Weights of a small mixture-of-experts language model, trained from scratch on English Wikipedia: a variant of SOAP for the experts.
Below are experts of layer 2 (counted from 0) of a mixture-of-experts language model. Rows are named router (the router's row for the expert), gate (a neuron's input weights, with its number), up (a neuron's input weights, with its number), down (a neuron's output weights, with its number) and show model dimensions 0-95. Each number is 128 + 32 x the weight over its row's rms, rounded and kept within 0 to 255.
After each expert's rows: a language model's description of what the expert responds to. This comes from a sample of Wikipedia text that the model never trained on.

# expert 0
router [123 134  72 171 134 113  62 114 107 139 138  66 143  92 120 128 147 118 149 126 123 174  76  59 131  98 103 134  70 135 192 100 154  96 114 139 128 157 183 120 135 111 129 116  83 145 164 166  89 157 162 144 104 164 198 136 123  75 109  65 128 122  91 107 137 122 103 117  90 116 123 102 148 129 100  79 115 118 169 113  96 121  98 136 119 128 187 203 126 128 104 140 123 109 173  39]
gate3 [105  72  75 150  99 147  82  97 178 136  96 138 123 117 165 129 118 120  95 164 155 110  78 133  95 163 188 147 135 125 136  54 114 187 177 122 175  57 190 135 129 158 100 131 111 133  98 153 129 101 152 139 143 102  84 151 110 141 127 125 111 136 107 115 141 206 138 136  92  86 127 123  99  97 122 135 194 140 170 137 174 110  92 202 129  85 160 140 113  84 133 124 134  71 135  94]
up3 [161 139 145  92 106 136 129 136 128 118 140 138 189  88 109 149  73 125 112 108 144 113  86 208  68 177 120 181  98 124 164 121  98 194 126 137  99 147 155 111 120 120 101 104 166 149 136 102 154 128 147 128 128 118 106 160 208 125 150 167  81 192 108 142  93 114 161 137 111 103 127 137 123 124  98 140 138 115 146 123 147  93 166 185  73 136 231 103  75 167 115 193 135 138 148 146]
down3 [130 134 185 101 121 215 141 173 168 174 101 118 138 100  77  77 131 163 137 101 129 121 153  99 164 109 116 132  92 158 117 104 122 146 110  92 129 180 187  97 185 157 156 112 118 125  97 147 162 170 166 154 177 157 168 181 142  62 137 120 135 138 118 107 132  88 178 154 122  61  91 152 136 107 124  49  76 133 154  74  59 135 107 148 126 115 136 101 122 142 119 132 133 130 120 106]
What it handles: Past participles and verbs. Verb forms, mostly past tense or participles ending in -ed/-ated, after was/he/is, such as developed, released, had, made.

# expert 23
router [133 141 123 197 133 104 138 133 103 188 138 138 121 133 137 116 105 137  83  93 129 192 157  69 129 109 149 194  75  83 160 127  60  88 163 143 143 132  90 108  74 126 116 111 109 156 165 119 171 110 123 113  75  70 139  85 145  82 176 126 160 134 100 124  92 152 122 146 112 157  77 151 128 180 139  85 136 161 150 158 112 132  71 125 184 114 145  94 117 170  53 115 118 143  97 160]
gate0 [127 137 147 163 154 184 131 139 127 170 148 160  62 150  97  65 121 188 113 109 138 185 188 148 122 148  85 179  98 131 237 132 157 142 123 146  99 144 188 145 130 129 111 130 108 154 105 141  57  90 141  85  71 150 103 136 183 121 111 132 119 167 152 135  98 121 122 164  91 148 151 177 140 163  93 114 148  82 133 214 154 119 145 157 134 117 149 121 111 135 134 131 120 157 121 139]
up0 [190 181 141 137 135 182 157 103 153 163 144 177 106 113  92  81 125 170 140 118 119 183 205 149  94  70  94 142 121 128 198 142 120 100 105 111  94 123 129 144 101 163 117 116 143 147 110 198  46 153 157 130  90 116  80 132 110 123 127  77 158 133 182 109 142 117 101 174 132 134  99 143 110 136 137 107 168  56 159 195 137  86 150 125 118 109 162 132  99 111 148 176 131 130 137 140]
down0 [221 100 114  91 118  89 132 137 117 160 135 113  85 153 121  99 200 173 141 154 117 132 169 165 116 124 107  90 143 173 110 211 176 144 132 136 141 128 135  99  81 109 119 135  73 191 152 138 102 138 102  75 157 145 144 111  79  94 137 118  72 112  97  56 148  93 192 125 159  98 149 147 157 142 160 100 136 125 106 110 169 157 133 112 126 112  86 125 116 108 184 151 116 179  98 119]
What it handles: Adjective and nationality suffixes. Suffixes forming adjectives and demonyms, such as -ic, -ian, -ical, -ist, -ocratic, plus United, American, National, World in proper names.

# expert 17
router [113  62  75 117 183 143  87 148 128 172 142 120 157  92 153 121 103 115  73 187 145 119 133  77 135 117 130 184  96 118 177  78 121 138 118 143 166 170 137 122 101  98 158 173  69 149 196 102 135 143 111 101 207 169 174  58 128 110 136 112 165  96 116 146 132 158 136 132 127 103 108 112 124 168 149 117  94 123  72 167 102 112 119 114 108 172 180 124 149 156  67 128 163 157 137 130]
gate11 [173 117 126 120 111 109 137 106  92  52 120 141 106 149 155 108 153 132 100 125 138 102 114 112 179 104 111 164  86 199 159 102 128 162 171 133 104 155 153 141 131  54 198 145 165  66 127 121 146 174  99 162 145 120 108  90 223 122 126 167 158 116 173 131 154 188 140 115 116 110 149 138 123 141 160 104  86 117 122  96 132 128 108 111 130  72  99 160 204 185 133 130 139  82 146 108]
up11 [126 114  70 117 120 160 159 173 111 124 111 121 156 153 145 187  84 165 130  66 121 139  84  97 128 107 198 140  62  99 138 134 119 146 145 144 158 130 117 112 135 134 155  91 114  69 162 165 133 124 105 152 197 118 145 129 205 180  93 147 105 112 139  71 125 132 157 153 165 152 112 154 151  92  72 114 170 196  87 112 172 144 118 176 149  77 158 121 113 179 119 146 155 140 157 154]
down11 [134 109  92 119 151 187 106 158 112 208 184 121 144 123 176 178 169  87 164 103  87 152  86  82 178 124 143 147 113 108 158 126 135 135 152 195 128 131 132 119 138 130 143 146 124 182 149 172 164 147  93 134  92 140  74 132 160 100 153 156 119 103 103 134 118 133 158 174  81 106  65 170 110 156 161 105 167 169 142  50 153  74 130  68 118 111 164 141 133 104  98 120 127  77 144 135]
What it handles: Digits and spaces. Spaces and first digits of years and numbers in dates and tables, such as 1963 or 1790s, plus a few adjectives like true and many.

# expert 11
router [ 93 101 112  94 134 135  88 101  86 142 150  87 124  77 179  96 103  76  63 184 134 111  96 130 135 135 141 104 170 120 161  63  95 109  82 147 161 168 143 145 127  96 120 149 149 151 208 107 131 116 165 142 195 111 126  54 128 135 176  62 148  65 117 149 151 183 168 137 145 161 126  95 145 133 134  95 187 147 133 168 157 122 158  75 109 127 126 138 142 124  99 122 130 142 116  93]
gate14 [155 140 124 148 128  45  53  94 118 193 108 151 108 150 173 174 150 154 106 107 116 156 108 113 154  98  81  72 114 125 148 116 141 114 136 139 186 116 107 105 129 114 166  86 125 124 122  43 126  96 144 108 180 147 122 137 190 135 141 114 114 166  78 145 103 124 115 151 128 139 204 104  98 117 122  86 171 152 119  72 111  97 141 162 130 181 170 108 160 136 121 113 189 103 170  97]
up14 [118 139 127 195 178 186 195 159 164 129 112 111 131 119  98 136 125 131 139 187  71 137 122 166 107  80  92 159 112 104  96 152 170 118 131 137  98 145 143 148  92 140 142 170  93 167 150 144 110 150 125 174  75 118 182 155 115 156 143 139 109  98 153 150  90  94 109 123 147  82 129 117 144 163 117 148 151 103 138 191 118  86 158 126 133  49 117 165 105 120 108  90  26 162 160  90]
down14 [138 203 105 125  98 143 170  90 152 118 114 121 138 155 115 130 173 177 115 110 125 108 131 169 161  90  89 117 101 102 141  89 161 170 181 161 173 113 163 100 125 164 118 106 148  90 186 236 150 146 126 140 135 190 167  93 155 146 101 153 141 152 193 131  50  91  91 105 117 129 114 109 130 150 148 138 148 113 175  71 107 125 113  78 119 110  89 147  91 105 127 146 132 168 117 144]
What it handles: Prepositions and connectives. Prepositions and clause links such as as, by, with, for, in, when, after, often after a verb or comma; also the word-start piece al.

# expert 9
router [ 88 103  90 130 170 120 130 159  94 166  84 120 137 149 114 168  93 128 117 132 192 105 154 144 153 181 133 157  95 146 128  94  99 117 135 185 185 119 127 117  93 131 147 165  98  89 185  97 137  97 114 156 167 111 169 124 102 145 103  96 170 118 161 148 175 181  58 115  56 147  87 129 141 102 162 140 109  91  90 162  95  82 167 152 102 153 195 108 164 136  82 164 151 112 161 141]
gate9 [158 122 151 112 147 186 119  85 116  92 166 120 141 161 106 130 123 120 115 132  74 100 119 142 173 161 172 131 120 103  86 142 112 170 117 121 138 126 165 164 135  99  85  54 127 173  95 135  71 119 117 126  68 131 147 143 116  18 160 179  73 116 104 129  63 141 123 168  71 137 117 103 117  77 133 120 149  97 131 130 137 159 171 144  99 191 144 135 165 117  82 152 169 126 136 174]
up9 [115  95 124 119  82 118 187 112 161 109 136 101 105  83 102 181 100 136 165 171 138 110  69  52 165  98 124  91 118  61 183 177 112 179 160 129 122  91 132 100  84 162  83 114  52  80 137 178  95  87 172 140 127 173  98 112 159 149 111 123 130 140  99 102 133 111 168 147 124 170 132 101 102 127 114 110  65 171 158 132 119 125 128 149 156 103 107  71 136 106 157  91 108 113 128 112]
down9 [161 130 144  93 132 181 107 157 140 122 193 161 100 180 152 117 126 155 142 149 141  81 107 100 145 142 142 112 118 142 122 163 159 213 141  82 128 164 150 181 107 114  32  96 127 120 114 168  91 189  92 115  99 158 126 172 189  92 151 164 109  76 175 182 118  80 117 177  99 132 113 140  93 100 116 131 127 123 133 124 108 124 119 131 159 110 114  70 114 129  74  97 156 107 141 180]
What it handles: Digits in numbers. Individual digits, mostly 0 and 1, inside years like 2016 or 2006 and in table figures such as 0.0.

# expert 12
router [114 143 125 180  96  89 110 123  83 130 100  86 119 118 161 106 146 115  59 144 162 116 146 114 130 165  93 144  78 137 117  83 153 120 106 139 180  99 104 156 108 119 136 146 136 156 139 140 160 156 171 141 125 158 176  96 111 113 212  75 215  80 105 101 171 134 114 115 149 175 126  85 166 126 106  90 161 100 128 210 167 118 142 139 125 151 194 167 105 107 142 179 128 123  98  89]
gate14 [160  95  74 117 133 124 102 163 109 144 102  71 196 144  84  91 105 131 103 142 134 207 168  91 104 153 116 145 143  98 110 166 178  82  99 138 103 123 125 132 136 105 152 149  86 124 154 114 156 136  96 173 153  87 158  88 100 179 196 115 153 111  77 111 134 109  89 147  70 106 185 106 111 132  90 163 145 160 101 135 150 132  99  80 143 169 149 134 184 161 122  72  94 154  89 153]
up14 [ 77 176 171 149 123 136 130 113 182  93 129 222  93 132 145 182 152 140 134  80 147  66 140 113 103 135 147 133 136 129 137 100  93 180 151 121 186 119  95 136 117 168 109 133 174 137 145 125 129 136 121 100 129 191 115 181 165  88  96 144  85 167 169 140 149 162 164  78 187 138  47 149 141 122 160  85 119 100 176  96  98 139 128 137 109 116 111 126 100 105 147 187 123 125 169 105]
down14 [172  88  71 113 129 118 129 101  98 143 132 112 177 102 146  78 104 164 102 179 111 153 129 111 193 150  89 156 124  81  90 179 172 168 117 133 158 123 182 162 163  93 177 120 152  93 155 124 129 124  66 137 174  82 180 135 135 152 191 140 160 139 110 114 164 108 124 146 120  72 165 135 135 111  97 111 193 164 114 174 153  77 125 113 157 162 142 152 168  63  91 131 121 130 114 130]
What it handles: Prepositions. Prepositions after nouns or verbs, chiefly of, in, to, at, from, during, as in "rest of his life", "based at".

# expert 14
router [125 102 178 137 197  78 143 122 171 189 144 147  77 122  82 131  69  95  49 174 156  83 169 120 159 153 106 185 141 152 146 118 162 150 136 159 147 103 131  95 124  80 121 100  99  96 177 174  88 106 153  69 169 132 133 133 126 151 110  64 129 168  92 129 184 161 140 123 145  98 111  95 150 153 150 153 165  89  84 175 133  98 102 161  93 146 153 130 132 129  91 135 138 131 134 124]
gate2 [139 115 122 159  95 136 171  81 110 116 162 107 139  69  84 128  61 140 112 136 190 137 130 168 129 130 147 136 138 136  94 135  57 138  92 151 139 113 120 173 112 166  84 121 101 105 167  58 125  98  65 150 146  67 187 120 137 192 167 175 137 118 156 121 172 174  98 155 159  80 125 105 153 189 121 112 107  76 158  85 146 141 156 160 122  96 119 144 106 109 115 171  78 149 126 126]
up2 [124 153 141 184 117 136 153 129  48 174 101 105 129  99 104 121 137 143 129 154 121 119 144 180 157 109 104 140 126 123 157 135 134 160 137 161  52  55 149 121 127 103 197 153 107 130  76  85 149 161  92  62 151 120  89 102 112 184 110 134 139 170 116 109 122 159  98 157 104 150 122 119 130 143 140 125 125  98  87  57 140 105 130 102 168 142 128 130 118 176 176 161  61 164  51  84]
down2 [137 142 169 131 118 147 129 159  96 151 159  69  71 147  82 171 180 170 131 201 158 121 175 163 121 138  75 146  85 134 132 120 128  47 107  90  58 127 139 113  86 137 158 127 127 146 151 113 166  80 138 150 122 170  66 141  68  95 116  75 123 178 104 132  84 135 117 121 147 116  91 175 119 147  88  99 115 106 130 121 119 110 123 120 132 129 152 188 162 119 163 131 106 187 105  83]
What it handles: List dashes, table pipes. Hyphen bullets starting lines in track lists, credits and infoboxes, leading table pipes, spaces inside table cells, plus minus signs and en dashes.

# expert 28
router [120  66  76 116 179 139  88 148 132 176 144 119 162  84 154 117  96 109  75 183 148 114 134  81 143 107 136 191  97 111 175  78 124 134 110 149 161 163 146 111 103  96 145 164  62 155 192  97 134 142 114  96 209 168 174  61 110 115 135 110 161  95 111 137 126 161 131 136 134  99 108 106 118 167 152 121  99 123  85 171  98 118 123 112 109 174 183 123 148 149  73 118 162 163 139 131]
gate11 [126 116 150 114 105 173  97 150 124 110 121 123 137 110  90 112 165  71 132 147 138 149 188 104 122 164 131 134  89  55 132 136 153 165 114 132 107  95 131 113 143 197 156 155 127 174 108 101 124  80 189 126  98 122 139 104 177 146 136  78  86 103 117  98  51 129  91 144  69 124 177 114 141 119 158 164  97 119 197 159 112 126 162 109 148 159 135 174 114 129 129 117  97 138  13 138]
up11 [185 178 126 115 105 117 136 183 124  80 150 123 109 133 144 174 100 119 118 129 146 109 132 126 164 117  56  97 137  50 194 111 136 112 122 157  97  86 146 125 130 117 132 147 169 172 134 142  74 128 129  83 114 174 107 116 129 148 107 158 104 145 148 116 129 117  64  82  78  88 135 132 216  86 138  99 102 137  80  91 137 201  81 129 156 141 149  90 127 147 139 100 130 187  88  93]
down11 [115 126  90 100  75 170 133 125  39 101 159 151 192  98  98 155 100 138 150 123 127 154  71 111  93 177 152 185 100  91  84 116 119  54  75 130 137  84 128  91 127 124 143 109  97 144 125 177 141  99 119 101 167 119 104 112 137 185  76  91  89  57 117 159 120 157 122 122 158  99 151 163  81 122 119 112 111  95 154 141 103 162 130 152 121 152 165 131 153 134 153 137 158 169 191 114]
What it handles: Conjunctions and table blanks. Scattered function tokens: and, was, opening parentheses, blank table cells, plus word pieces like honor and months such as October.

# expert 6
router [113  82  72 111 173 136  87 143 124 167 146 132 154  90 149 115 102 122  64 180 156 127 145  81 134 118 135 193 104 118 167  81 128 131 116 151 161 168 138 130  91 102 166 155  64 144 192 103 135 128 106  97 203 176 173  49 126 115 142 108 161  85 121 140 142 152 125 142 122 106 109 115 125 171 153 123 107 131  75 171 114 111 122 110 117 187 185 118 160 160  68 143 159 166 132 145]
gate2 [120 129 200 122 130 213 181 101  81 124 122 124  95  89 108  56 121 113 108 102 161  88 170 152 122  96 149 173 136 204 129 125 118 127 155 182 118 106 182 157 118  86 102 164 100 140 171 143  88  69 160 109  95 138 125 159 147 114 150 125  87  69 104 140 133 117 104  82  93 141 129 119 170 133  79 135 163 104 137 139 134 147  90 156 123 166 156 133 105  91 118 115 188 154 144 185]
up2 [101 132  55  81  78 149 185 127 174 109 147 132 119  98 188 140 100 103 134 153 126 149 145 111 149 159 138 167 101 105 157 125  62 114 182 162 108  27 135  71  89 147  86 140  98 138 159 119  87 104 104 139 177 120 109 147  79  89 134 163 154 114 152 166 128 185 119 135 125  70 151 131 167 101 165  98  97 133 104 107 106 122 150 131 172  84 149  97 157 161 152  86 117 132 118 159]
down2 [184 141 143 113 121 108 156 156 146 139 131 123 109 132 179 138 135 130  99  90  92  73 132 121  71 129 138  75  75 125  75 105 102 125 137 124 139 173 109 162 108 138 114 127 151 145 196 156 126 145 157  81 114 176 162 152 127 135  94 123 158  89 146 118 134 108 140 115 213  92 146 136 190 161  89 157  97 157  44 122  94  80 159  93 115 124 110  47 165 150 126 119 106 124 141  51]
What it handles: Place words and digits. Place-name words and endings like City, Town, Park, Street, -ford, -wood, plus digits 2, 4, 3 inside numbers and formulas.

# expert 4
router [124  83 161  80 163 142 140  73 117 104 163 129 195 153 112 103 100 154 136 127 103 109 118  80 131 136 158 108 119 111 104 137  65 173 138  82 141  89 128 134 122  78 130 129 117 150 143 139  93 113 101  98 135 170 143 159  97 110 168 147 228  90 182 170 104 140  98 172  96 119 113 163 135 132 113  72 147 143  68 175 150 124 159  71  83 158 137 105 135 153 127 161 171 157  84  65]
gate19 [112  80 144  86 163  81 156 163 131 123 152 145 180  82 105 141  81 113 107 138 148 100 173 125 140 127 118 179 113 136 150 121 147 129 123  62  91 145 112 131 111 121 163 103  10 107 180 176 148 166 124  92 164 107 138 109 141 113 182 170 160 101 132 159  80  69 162 121 101  91 102 152 134 155 108 164  54 121 134 133 134 116  92  89  98 110 171 141 119 196 122 130 121 107 106 107]
up19 [ 76 112 103  83 137 149 213 110 155 107 102 136 154 112  85 122 132  95 122 194 127  86 183 136 125 183 140 154  91 154 179 164 141 134 128 105 140 135 142  93 153 157 174 129  89 144 158  78 121 137 124  59 118 122 157 147  91 144 153  61 158  84 134 157  42 112 138 119 113 137 100 112 105 116 118 140 120 170 113  65  87 101 169 137  63 139 147 174 132 165 132 117 170 134 157 101]
down19 [ 63 160 139 161  79  82 102 175 192 144 143 112  73 191 116 124 119 141  77 151 144 160  93 159  66 111 100 102 176 135 146 124  99 118  88 103  94 121 100 163  94 171 135 124 137 127 128  83 124 121 134 161  95 104 104 120 132 151 160 125 136 155  76 155  95 108 104  88 125  96  84 181 106 133 162  73 157 138 109  98 124 116 148 159 133 178 135 108 176 117 189 110 124 152 113 219]
What it handles: Foreign name vowel endings. Vowel-heavy word-final pieces of foreign names and terms, such as Polt-ava, Dar-ius, Madon-na, pygmae-a, plus the i in Semi-final.

# expert 25
router [ 93  79 101 128  77 162  67 153 157 103 134 136 176  83 101 146 141 107  94 130 110 145 155  89 106 127 148 151 120  76 164  86 140 149 127 109 191 140 137 140 168 117 117 180 108 129 118  86 131 179  89 100 128 107 160  85 171 129 161 122 130  86 184 149 142 178 136 106 142  85 168 126 105 154 176 161 182 135 164 181 111 124 117  87 130 175 175 109 148  94  91 147 172 188  67 112]
gate9 [109 169 139 129 144  81  56 111 110  65 175 129 167 160 171  97 117 129 134  72 114 100  92 117 197 110 200  79 150 158 130 184 148 166 168 143 158 118 178 101  63  85 121 106 110 115 121 137 134 141 111 124 144  89 128  83 118 100 114 105  99 124 108 166 161 136  91 223 126 159  96 133 151 137 161 149 106 121 181 188 110 135 136 143 116 144 118 115  99  99 129  86 160 145 126 152]
up9 [189  84 134 128 152  87  93 202 131  82 146 137 179 157 154 121 111  81 172 117 165 138  99 109 114 102 144 133 151 105  84 157 149 120 165 180 141 136  99  58  86 129 152  97 118 128  72 110  89 129 178 125  90 118 131 150 156 158  85 121  70 131 102 145 147 155 110 166 122 169 120 111 209 136 105 138 173  92 142 128 150 145 156 166 173 156 159 103 122  92  64 171 126 164 123 164]
down9 [140 152 159 127 128 139 131 151 149 146 130 167  54 137 142  63  88  90 120 118 159 140 133 143 179 169 159 143 141 166  91 153 116 198 145 136 196 124 144 124 104 126 169 100 136 104  74 162 131 101 113 156 164  83  86 187 130 130  94  70 142 110 115 122 151 178 137 184 112 141 111  89 113 120 123  84  82 109 156  71 123 170 154 135 112 120 171 111 146 138  96 146  58  83 153 198]
What it handles: Final year digits. The last digits of years in dates and ranges, such as 1999, 2008–2009, 1926, plus the word century.

# expert 8
router [132  72 159  97  79 108 123 121 104 122 173 121 183 100 151 169  86 115  97 171 156  93 143 142 144 125 151 157  85 147 119 110 157 132  94 149 131 112  86  99 118  78 117 173 102  93 146 142  79 154 147  39 131  99 174 144 138  75 115 103 212  71 126 138 133 142 142 139  63 182 140 117 140 115 165 173 111 165 122 158 160 144 121 143 126 135 177 153 119 137 133 184 186 142  72 138]
gate3 [ 95 147 127 132 188 123 118 118  91  76 122  92 147 133 196 109  80 118  62 171 103  97  69 111  84 113  93 171 170  80 124 135 143 113 119 129 127  89 158 116 129 185  81 136 149  87 189 152 115 125 164 159 110  85 151 153 105 112 137  72 112 132 106 158 107 115 128  59 118 134 149  70 141 115 133  93 141 137 132 103 137 115 147  75 126 202 178  66 114 150 106 121  78 136  94 154]
up3 [173 113 134 144 115 156 107 135 140 180 118 146 178 123  84 125 159 124 177 155 220 175 102 166 157 133 116  47  43 127 140  81  71 113 127 177 143 135  99 129 117 104 109 136 117  90 108 131 126  64 110 153 123 177 143 179 138  90  90 127 111 101 139 130 132 144 110 130 101 135 120 151  76  92 114 140 108  93 135 138  76  79 119 179 167  72 158 143 191 128 121 119 113  97 159 138]
down3 [137 128  86 122  89 132 145  68 136  65 177  99 160 147 117 108 130 185  86  82 156  74 141 142 106 161 169 166 161 127  89 150 169 175  90 114  98 138 122 159 168 129 107 139 158 127 199 152 123 180  93 133 140 149 169  71 125 163 116 141 124 117 110  80  86 161  94 124 152 203  57  97 173 121 105  98 125 110 100 121  93 122 166 110 114 185 113 138 135 135 130 135 128 149 133  63]
What it handles: Commas. Commas and comma-like punctuation such as ), and ", after years, introductory phrases and list items, as in "In 2001, Hindus".

# expert 2
router [120  85 113 157  90 112  81 115 156 141 124  66 120  80 171 116  88 149  57 165 189 158 141  92 154 101 123 146 105 176 196  95 182 135 108 175 168 136 175  92  73 103 176 150  91 161 138 131 138 118  97 111 109 124 112  73 130 132 112  93 121 128 148 159  81 137 128 155 165 163 129  73 162 137 124 142 102 118 146 123 108  69 164 177 117 178 132 192 150  83 112 135 121 158 114 138]
gate3 [146 132  99 146 138  81 107  72  72 181 114 110 127  95 150  88 164 147  78 173 134 113 126 147 133 130  89 112 121 126 129 153 124 189 186 105 156 111 145 101 113  67 120 130 157 201 105 134 137  97 101 125  85 156 125 161  91 120 162 124 195 118 180  84 115 108 114 152 137 100 117  85 187 161 112 140  88 130  84 148 163 144 169  69 169  46 109 118 157 141 150 100 118 104 153 178]
up3 [ 59 140 153 121  87 109 134 182 130 110 161 176  83 121  95 118 134  99 163 114 172 144 126  97 104 149 155 173 183 157 114 144 116 124  68 122  89 166  88 170 177  74  55 112 118  83 155 116 186 157 142  86 133 143 120 128  76 101  91 130 120 146 102 144 186  99  98  88 133 112 153 153  99  89 110 116 142 145 144 176  43 104 144 133  84 166  99 111 110 115 134 159 124 107 173 117]
down3 [101 109 109 153 172 148 151 188 113 159 118 173 207 142 115 116 161 160 115 105 166  96 121 133  93 119 135  99 188 158 128 196 118 116 139 154 130  52 163 166 137 156 119  84  96  87 157 160  68 128 201 180 130 107 185 102 143  97 121  88 102 123 133 141 170 107 107 117  91 149  94 131 130  82 136  73 122 131 162 119 103 114  88 157  84 158 152 160  80 158  94  96 125 154 127 121]
What it handles: Mid-sentence content words. Common nouns, adverbs and word-initial pieces in running prose, such as later, part, station, Act, back, belong(ing), According (to).

# expert 15
router [127  57 142 170 149 130  89 156 175 194 120  87 126 109  80 134  93 115  99  82 131 142 111  69  90 125  75 120 105  99 133 123  99 132 135 114 142  91 142 107 133 170 157 143 135 126 155 129 171 139  84 107 113 172 186 131 198 121 131 121 174 150 114 159  96 181 146 158 190 124 134  89 119 170 135  88  83 163 141 138  99  77 148 102  94 110 115 121  78  82 127 134 205 184 143 140]
gate8 [148 163 103 124 107 127 184 118 202  64 173 110 148  87 146 105 150 168  72 124 135 156 147 100 168 121 107 126 116  85  53 150 105 105 110 151 142 122  88 157 144 126 174 122 142 124 179 123 117 140 122 191 112 164 127 117  62  70 129 154 187 119 117 130  82  74 115 138 118  94  92 143 191 161  99 106 121  94 188 173 111 134 109 133  93 155  75 140  80 131  98 133 153 160 149 126]
up8 [109 101 169 157 121 150 139 163 173 208 120 125 102 213 151 114 105 106 167  95 105 115  67 138  86 154 116 111 145  55 194 130 118 107 115  97  83 142 121  56  98 130  90 187 138 161  85 166  80 117 160 106 105 129 122 124 142 114 160  89 105 135  76 141 121 156 158 134 122 191 154 113 102 109 134 118 156 169 118  89 111 123 134  98 125 106 170 146  82 135 133 120  63 132  94  91]
down8 [ 97  97 179 104 186 100 135 137 114 144 140 159 134 180 142  72 131 114 143  88 107 140 102 125  96 183 106 152 139  65 109  78  95 170 158 183 101  95  97  51 106 111 112 112  74 122 123 126 124 140 121  65 129 131 140 139 114 160 134 137 136 133 135 178 174 145 145 126 140 113 191  91 162  99 165 136 135 167 130  96 108 138  77 151 160 121  97 132 197 173 147 144  82 100  49 160]
What it handles: Word-stem pieces. Short lowercase fragments early in a word before suffixes like -ation or -ic, such as omm in accommodate, cre in creates, Reg in Regular.

# expert 29
router [117  72  72 119 182 137  81 151 127 177 143 120 155  85 155 120  90 114  71 186 147 119 130  81 136 115 136 186  99 113 173  78 128 132 116 145 161 163 142 118 102  99 152 166  66 149 197 101 133 138 113  94 206 171 170  60 115 113 137 111 160  96 115 139 125 160 134 136 130  99 101 106 124 166 152 117  96 124  74 166 106 115 119 111 105 173 181 121 148 154  69 123 166 162 141 130]
gate11 [ 99 108 161 133 132 122 171 144 179 132 148 128 117 132 112 180 118 115 108 171 108 155 130 101 137 130  47 117 162 168 120 125  50 156 173 136 138 107  72 162 175 120  75  95 180 111 121 116 123 155  88 174 101 130 176 188 138 111 130 128 113 121 120 135  91 145 109 127 140 152 127 138 145 137 140 118 117  92 113 103  63 129  46 174  63 131 202 121 163 111 175 130 149 111 197  99]
up11 [130 186 121 172 124 144 103 102 116 130 147 152 175 127 113 125 193 112 100  35 138  90 168 122  96 123 118 178  93 149 107 129 107  99 130 123 165 116 110 132 165  77  79  68 142 113 132 155 129 199 140 104 114 130 153  73  95 134 103 106 146  95 146 128 158 147 130 120 159 153  97 141 122 188 176 148  92 165 137  63  77  82 186 122 137  90 150 118 128 141  66 135  69 116 154  92]
down11 [145 132 124 112 116 220 122 108 126 124 151 175  69  84 166 145  86  99 199  80 166 143 152 133  81 164 169 106 114 144 129  27 141 162 145 145 131 139 155 109 143 178 141 101 135 124 125 109 121 119 173 159 145 127 122 107 158 119 176  98 146 104 126  90 102 140 144 135  69 149 162 110 104 129 155 102 146 118  87 123 138 114 144 112 201 128 188 206  87  66 142 123 123 147 131 111]
What it handles: Numbers in tables, dates. Spaces and digits before numbers in tables, election results, coordinates and date ranges, such as 1921, 1954, plus current and two.

# expert 10
router [114 133 118 121 100 158 112 157 116 119  78  66 147 133 132 155  91 142 155 149 127 105 105  86 158 151 102 126 132 120 162 146 117 156 119  89 178 207  81 134 108  56 173  92  93  51 121  82  83  82 115 109  97 135 143 146  78 113 162  79 136 149 116 109 159 147 159 139 123  91 186 148 131 202 154  71 164  85  89 144 122 145 100 102 115  82 151 116  94 145 127 149 139 188 147 110]
gate0 [114 119 113 135 145 160 109  98 125 116 110 103  94 131 131 205  54 112 129 160 181 157 127 143 134  89 138 136  90  97 176 139 112 155  95 138 141 141 111  92 190 143 164 176 145 114 120  87 132  85 148 161  86 150 121 164 187 143 101 166 186 151  66 150 180 170  71  87 206  72 110 114 181 136 143 138 112  95 128 114 155 102 104 129 176 117 115 118 133  98 152  84 154 115 138  84]
up0 [128 166 176 119 137  61 139 116  87 174 135 138  99  75 104 110 108  85 160  88 177 117 136 152  96  98 110 164 140  94  64 165 153 195 124 193 128 129  94 123 141 200 116  73 120 135 121 159  82 115 124 162  86 156 140 166 133 135 109 112 174  84 106  90 177 124 121 141 143 124 104  60 182 186 144 122 106 145 149 125 151 138  90 154 127 146 193 194 116 134 139 126 116 115 132 111]
down0 [147  97 122 201 172  87 150 112 136  90 122  91 158  60 111 182  74 146 152  87 170 175 154 134 142  85 127 164 152  90 133  86 151 161 113 160 169 178 131 147 148 153 162 120 113 129  83 152 113 168 151  99 128 153 115 155  67  86 167 129 117  89 165  89 166 114 101 115  65 116 135 153 187  81 143 125 145 123 163 151 163  93 162 131 115 165 155 153  88 108 114  91 144 104  78 158]
What it handles: Mid-word English syllables. Middle or final syllable pieces of ordinary and proper words, such as le in Colleagues and Orleans, er, y, es, ate.

# expert 22
router [133  74 157 124 125 133 135 101 155 134 160 142 116 153 176 132 159 189 115  90 129 167 103 147 119 175 144 136  82 126 137  91 113 118 180 151 203 104  99 170  95 138 139 141 134 145 139 142 147 157 159  82 111 156 163  97 117  71 139  77 168  83 160 109 143 166 124  85  79 137 118 159 167 182 140 106 185 102  91 162 106 133 110  77 188 102 123 116  95  96  57 121 203 107 153 126]
gate11 [128  99 152 175  72 104 176  97 136 107 103 186 136  66 148 169 122 112 111 149 140 170 110 148 111  90 162 132 187 138 179 131 116 159 102 184 113 104 151 107 137  84 138 183 162  94 150  74 133 122 103 118 175 109 155  91 128 118 198 151 142  78 128 115 183 122 110 168 141 104  86  89 171 159 124 109 101 129 120 110 156  84  77 111 142 197 108  73  99 125 142 148 179 122 157 157]
up11 [ 94 131 136 112 150  92 128  86 102  65 100 147 123  78  90 165 136 128 149 116  94 129 115 171 133  62 105 111 100 110 208  87 106 153 128 145 128 170 168 127 108 122 100 102 142 118 189 153 123 117 174 119 105 157 103 192 124 101  86 158  90 161 116 162 109 153 181  59 159 106 131 158 149  79  91 129 123 132 128 167  63  75 125  94 139 113 107 140 144 121  78 156  82  96 191 147]
down11 [149  93  94 140  97 142  74 113  87 121 118 203 101 147 126 160 144 110 152  68 202 148  96 152 115 112 115 162 104 162  97 143 124 113 174 138 129  71 126 109  99 186  58 143  68 165 140 127 106 154 109 157 124 117 166 152 104 156  96 149  80 152  86 128 103 151 100 136 170  96 109 136 176  77  97 129 107 148 185  92 108 137  69 162 105 152  70 160 141 104 114  95 131 111 167 162]
What it handles: Articles and determiners. Articles the, a, an and determiners like his, their, another, usually following prepositions such as of, in, to.